config.toml
n_layer = 9
moe_layers = [1, 3, 5, 7]
router_score = "sigmoid"
normalize_top_k = false
routed_scale = 1.0
balance_loss = 0.000143
balance_bias = true
init_std_router = 0.0324
lr_router = 0.000405
norm = "layernorm"
norm_eps = 1e-05
lr = 0.00275
seq_len = 2048
Below are experts of layer 5 (counted from 0) of a mixture-of-experts language model. Rows are named router (the router's row for the expert) and show model dimensions 0-223. Each number is 200 + 40 x the weight over its row's rms, rounded and kept within 0 to 999.
After each expert's rows: "mostly gets" lists some tokens that are sent to it at least half of the time. This comes from a sample of Wikipedia text that the model never trained on.

# expert 1
router,189,216,176,204,188,154,212,250,149,208,200,106,217,237,277,262,242,164,183,228,195,259,141,145,212,263,240,183,243,271,333,280,221,218,204,190,189,206,173,223,207,147,212,194,220,183,219,105,147,199,196,236,169,155,241,260,237,144,275,240,196,238,222,195,214,117,216,250,218,201,196,177,181,182,202,202,243,186,209,209,252,213,205,198,194,177,186,220,179,229,238,256,147,138,194,246,214,178,162,230,214,189,178,275,166,185,229,261,226,245,100,163,241,180,218,213,196,154,204,119,171,175,161,199,251,169,137,240,166,204,261,185,214,227,173,208,172,236,218,176,185,190,158,182,207,214,339,174,219,223,179,163,245,143,222,153,154,139,176,209,269,247,214,281,181,227,180,200,218,117,219,228,213,227,226,201,214,231,160,218,227,186,225,164,214,284,255,205,163,205,184,159,241,248,199,223,316,187,87,167,165,251,193,284,225,188,203,197,185,207,192,215,177,154,187,205,146,221,131,179,189,202,206,236
mostly gets: "á", " San", " Los", " El", "=", "é"

# expert 13
router,291,165,108,252,198,246,186,222,182,187,200,96,205,207,230,259,196,192,245,176,217,179,103,173,181,164,205,226,190,309,212,97,141,275,238,191,227,125,218,210,170,168,176,308,185,251,265,211,241,184,182,208,189,234,170,187,266,179,165,223,229,235,257,160,209,180,228,171,278,158,216,245,206,214,198,200,220,186,169,183,220,144,221,223,175,238,185,230,182,182,226,275,201,189,233,171,229,217,216,235,184,178,152,197,200,234,333,160,194,182,183,194,199,214,216,310,209,206,183,175,197,144,186,245,261,189,213,214,159,201,278,212,244,207,223,201,224,208,230,236,208,225,203,275,242,209,261,203,201,206,220,207,195,171,164,170,212,190,162,209,217,163,202,178,132,164,187,244,184,190,189,158,200,152,113,209,238,230,139,143,62,195,191,254,176,162,128,201,153,226,177,212,214,191,194,173,285,124,203,211,188,251,190,203,209,255,224,220,104,234,136,230,151,192,231,229,181,209,160,193,206,206,129,193
mostly gets: "201", "202", "199", "196", "198", "197"

# expert 6
router,256,268,204,193,184,180,210,238,203,200,216,238,220,244,278,231,159,135,153,187,215,272,172,137,198,265,196,196,227,195,218,200,233,187,240,189,207,106,224,189,276,143,222,342,152,180,162,216,136,210,154,248,194,214,237,175,270,198,131,231,242,207,188,120,239,194,176,193,182,173,188,218,174,204,261,228,176,186,263,161,253,152,203,185,211,233,233,204,195,231,259,242,135,168,167,166,262,137,254,135,157,232,93,146,150,238,314,151,176,242,193,204,198,163,171,240,259,251,198,246,206,186,202,263,170,239,204,178,175,219,222,251,238,157,243,207,160,181,266,187,211,147,170,193,166,189,177,186,164,179,201,162,198,196,163,197,152,259,187,243,135,209,237,234,185,192,202,222,199,222,207,204,163,209,210,203,214,238,170,176,176,202,301,150,184,175,192,210,154,206,232,272,193,236,288,238,229,165,188,163,170,219,205,261,234,178,244,195,114,167,231,174,142,228,150,213,173,145,274,198,179,242,118,188
mostly gets: " a", " was", " is", " were", " an", " been"

# expert 12
router,242,116,168,215,194,195,106,327,217,169,232,186,198,194,181,209,172,233,182,108,185,156,204,165,213,163,179,127,167,232,347,171,198,144,156,231,203,189,126,178,223,188,214,362,171,161,245,226,174,247,195,214,218,194,236,235,300,235,254,233,238,219,240,186,209,185,226,242,204,234,190,177,191,176,220,218,218,235,188,178,248,162,249,257,289,225,199,168,186,205,181,198,216,172,246,267,223,181,223,215,216,174,188,235,168,168,225,165,178,209,214,189,232,162,264,215,183,281,203,176,206,176,141,154,161,221,131,164,152,187,201,192,184,244,229,167,170,171,185,255,193,211,163,253,226,232,260,236,148,195,223,168,166,130,174,187,270,170,236,199,212,177,298,189,161,213,206,209,189,187,194,190,146,160,207,232,245,246,241,287,237,247,217,125,202,220,200,252,197,173,151,158,177,206,206,188,242,117,132,151,254,227,237,211,219,194,218,129,174,209,157,183,174,233,246,208,190,187,181,195,212,244,191,128
mostly gets: " have", " would", " has", " became", " made", " known"

# expert 3
router,244,230,140,241,149,208,120,223,152,166,202,172,208,152,223,257,201,188,198,229,135,168,201,200,183,155,192,224,178,238,247,186,189,151,203,187,207,134,183,199,205,186,220,228,212,177,273,195,261,207,191,199,223,255,242,194,260,201,175,214,207,232,211,222,177,167,199,276,208,249,230,182,220,241,317,253,224,187,192,164,205,108,190,215,273,196,277,153,191,214,213,251,223,113,223,178,247,198,177,173,184,164,143,243,105,172,219,212,209,246,162,142,200,150,326,216,266,210,146,199,263,220,188,204,253,209,148,180,230,224,162,244,187,235,238,179,166,125,242,213,200,218,84,292,141,258,262,196,184,176,154,207,147,219,163,232,200,149,81,167,231,133,202,156,168,219,216,261,150,261,136,113,211,220,159,138,219,188,146,156,223,194,216,234,177,195,210,226,200,152,166,221,210,206,244,206,207,186,151,222,264,155,207,229,219,219,239,195,246,189,193,178,166,136,157,164,168,175,207,191,192,200,184,147
mostly gets: " series", " season", "ations", " games", " game", " Championships"

# expert 9
router,209,187,161,276,259,138,166,172,137,163,252,147,201,250,208,172,223,254,173,142,183,222,158,207,168,234,141,217,213,285,184,217,251,142,248,169,134,165,182,240,317,202,210,366,195,235,210,221,159,180,219,210,192,183,176,228,276,163,157,166,215,159,175,203,190,231,183,203,176,285,169,187,201,266,180,250,180,143,229,140,177,199,172,175,218,124,180,229,222,273,169,280,265,184,219,243,157,159,179,177,179,164,169,281,164,242,206,187,207,207,128,161,195,217,219,254,198,194,235,214,247,241,221,247,247,289,137,206,204,260,203,164,189,240,188,230,245,225,153,185,217,256,142,196,181,239,248,221,236,267,202,167,148,220,201,223,209,192,214,252,182,156,133,221,126,217,210,185,186,251,142,199,213,216,148,178,227,198,180,206,103,178,213,155,192,241,145,220,175,200,141,214,137,175,197,247,234,139,161,192,259,255,149,192,209,193,217,169,229,248,151,202,151,169,167,219,175,213,186,198,247,236,206,193
mostly gets: " that", " under", " r", " final", " which", " ex"

# expert 15
router,256,261,138,244,184,235,242,195,219,151,241,181,175,201,237,247,156,238,173,198,169,250,169,213,156,263,112,213,196,135,295,203,196,194,236,174,173,154,184,178,150,175,192,191,260,197,193,145,221,205,178,190,125,192,240,188,255,182,218,216,216,223,214,194,199,117,204,227,201,261,214,237,193,178,211,205,191,252,194,167,204,151,217,251,171,227,252,133,223,242,216,220,250,136,244,246,243,216,220,197,243,171,141,280,147,217,255,220,214,202,138,172,198,188,244,305,220,133,178,166,193,219,224,158,180,269,196,239,189,210,131,226,256,170,181,139,221,189,249,230,221,228,221,174,290,192,195,198,158,178,210,230,169,237,250,247,251,260,165,204,272,100,271,260,239,162,172,247,159,152,202,132,203,160,180,148,209,169,203,167,154,168,232,213,240,197,192,238,223,222,246,222,187,173,208,127,251,183,175,126,220,167,164,266,180,255,154,161,245,207,144,175,157,156,291,203,107,188,232,149,236,248,158,170
mostly gets: " University", " National", " John", " Art", " William", " General"

# expert 10
router,299,199,224,232,210,207,193,196,181,231,226,150,185,186,253,157,129,186,212,181,169,197,182,176,177,351,177,241,274,190,268,171,202,192,204,201,141,159,146,185,178,175,180,245,188,183,241,203,264,176,191,230,152,217,183,274,217,106,151,256,198,224,235,218,170,198,194,225,203,203,224,206,138,162,266,254,165,140,251,171,189,193,297,238,187,140,122,196,172,210,205,273,178,107,217,210,225,228,199,183,234,238,189,199,151,207,213,214,184,210,136,241,172,189,216,184,216,252,246,209,239,214,268,213,228,126,186,194,126,214,245,221,165,199,193,224,166,201,174,207,176,178,239,195,196,206,252,153,235,142,248,182,242,199,182,144,186,186,109,191,292,131,152,145,227,222,195,294,203,160,233,149,207,160,184,187,183,138,210,143,160,267,167,217,268,174,263,228,230,164,188,207,176,242,254,235,318,165,258,213,175,207,255,258,186,200,223,196,193,225,197,205,164,190,231,242,225,216,210,147,273,262,189,230
mostly gets: "burg", "ton", "mann", "ner", "ville", " Christ"

# expert 0
router,226,213,223,251,140,171,172,210,92,147,227,144,181,218,245,286,231,203,226,127,217,131,188,166,173,224,260,189,209,218,273,180,194,136,141,213,248,170,193,170,265,114,180,313,271,241,233,114,251,277,213,227,197,209,222,195,266,171,224,201,251,169,188,210,158,239,207,227,189,168,181,230,207,186,270,202,190,202,201,249,245,168,250,272,224,200,234,187,220,273,243,173,192,175,197,179,149,190,259,197,211,195,200,236,131,152,232,253,159,186,91,123,213,121,254,248,158,138,215,217,197,193,234,199,252,172,152,165,139,252,221,258,253,308,242,189,201,169,240,222,220,252,175,214,196,219,266,193,214,209,201,127,192,189,189,193,142,213,128,166,182,197,226,190,219,204,169,218,123,252,203,126,168,243,227,195,258,160,195,185,200,189,176,208,235,240,194,190,171,225,185,229,254,248,167,186,176,154,176,193,173,184,144,262,211,165,194,194,242,156,228,168,187,192,195,132,189,125,208,202,202,240,173,198
mostly gets: " \"", " he", " who", " they", " she", " film"

# expert 8
router,165,218,165,257,173,166,189,231,243,249,174,207,176,211,212,189,198,256,179,219,196,160,81,155,201,259,214,269,179,225,211,222,169,199,238,176,240,144,190,186,238,165,255,181,159,121,197,154,157,215,177,232,167,190,314,222,223,188,229,263,238,201,203,140,193,192,243,243,234,212,139,206,217,235,226,286,176,179,209,175,277,161,171,172,206,219,190,178,242,237,242,230,245,134,256,147,238,181,234,209,159,203,117,173,114,174,250,228,263,200,208,173,272,200,135,219,163,243,159,192,217,225,240,219,102,210,84,188,200,185,238,189,226,291,265,202,172,202,197,241,225,213,133,226,222,213,281,248,233,163,240,201,201,200,181,256,188,235,203,258,211,157,162,165,153,232,222,207,232,242,230,132,197,187,182,185,249,201,189,213,170,236,240,233,245,195,204,182,157,229,145,159,182,138,193,251,267,195,174,170,227,123,221,270,232,176,164,200,61,253,198,201,142,226,234,198,200,154,230,196,215,199,167,244
mostly gets: " K", " B", " G", " L", " Mc", " N"

# expert 14
router,233,192,189,168,183,164,196,231,230,212,213,195,155,179,234,243,163,176,202,151,192,179,8,212,169,240,183,156,193,252,196,282,238,314,180,172,206,82,196,212,201,151,194,277,227,232,214,181,189,209,203,154,123,145,208,161,241,218,197,224,293,197,240,231,163,185,195,270,202,220,181,249,220,194,160,180,181,185,160,216,179,150,194,231,210,194,194,152,246,198,230,213,195,196,182,162,220,244,263,188,249,162,168,234,243,230,203,220,227,210,166,170,235,250,269,270,193,260,241,203,247,247,214,217,164,281,205,243,191,177,133,162,223,249,220,229,173,133,221,231,185,181,135,208,200,191,135,112,158,155,143,198,161,225,197,225,232,176,178,212,218,80,237,244,225,210,142,224,105,137,155,134,208,149,207,204,214,204,221,209,180,143,197,238,215,183,229,183,161,167,214,173,187,266,215,155,229,247,197,217,284,210,206,258,216,221,245,207,179,208,150,192,163,223,209,228,148,158,247,175,230,224,231,135
mostly gets: "\n", " |\n", ")\n", ".\n\n", "\n\n", "==="

# expert 2
router,225,217,162,256,217,107,135,217,198,137,216,162,211,155,192,191,133,150,153,133,184,250,142,154,227,213,205,201,261,224,188,180,232,199,207,200,208,148,146,221,209,184,166,241,258,232,180,234,242,268,191,200,263,189,229,183,225,220,208,239,207,244,193,267,155,113,163,221,150,250,187,235,169,168,228,206,143,235,179,204,226,237,241,214,193,161,232,232,271,164,245,223,231,173,223,237,213,279,206,223,165,169,163,289,167,247,216,215,246,220,244,190,221,230,162,254,190,257,250,172,245,243,192,246,239,256,122,187,189,221,121,269,251,231,160,183,236,275,185,224,187,262,175,261,247,187,164,134,174,183,147,170,229,130,207,257,159,162,182,192,189,161,236,241,214,163,211,258,120,236,137,201,177,232,213,149,224,133,193,205,187,204,218,272,209,256,269,188,205,131,208,158,162,269,252,204,191,124,180,173,261,195,242,216,255,182,231,142,176,263,175,126,157,185,217,184,179,252,178,151,128,208,229,227
mostly gets: " st", " re", " f", " un", " sp", " sub"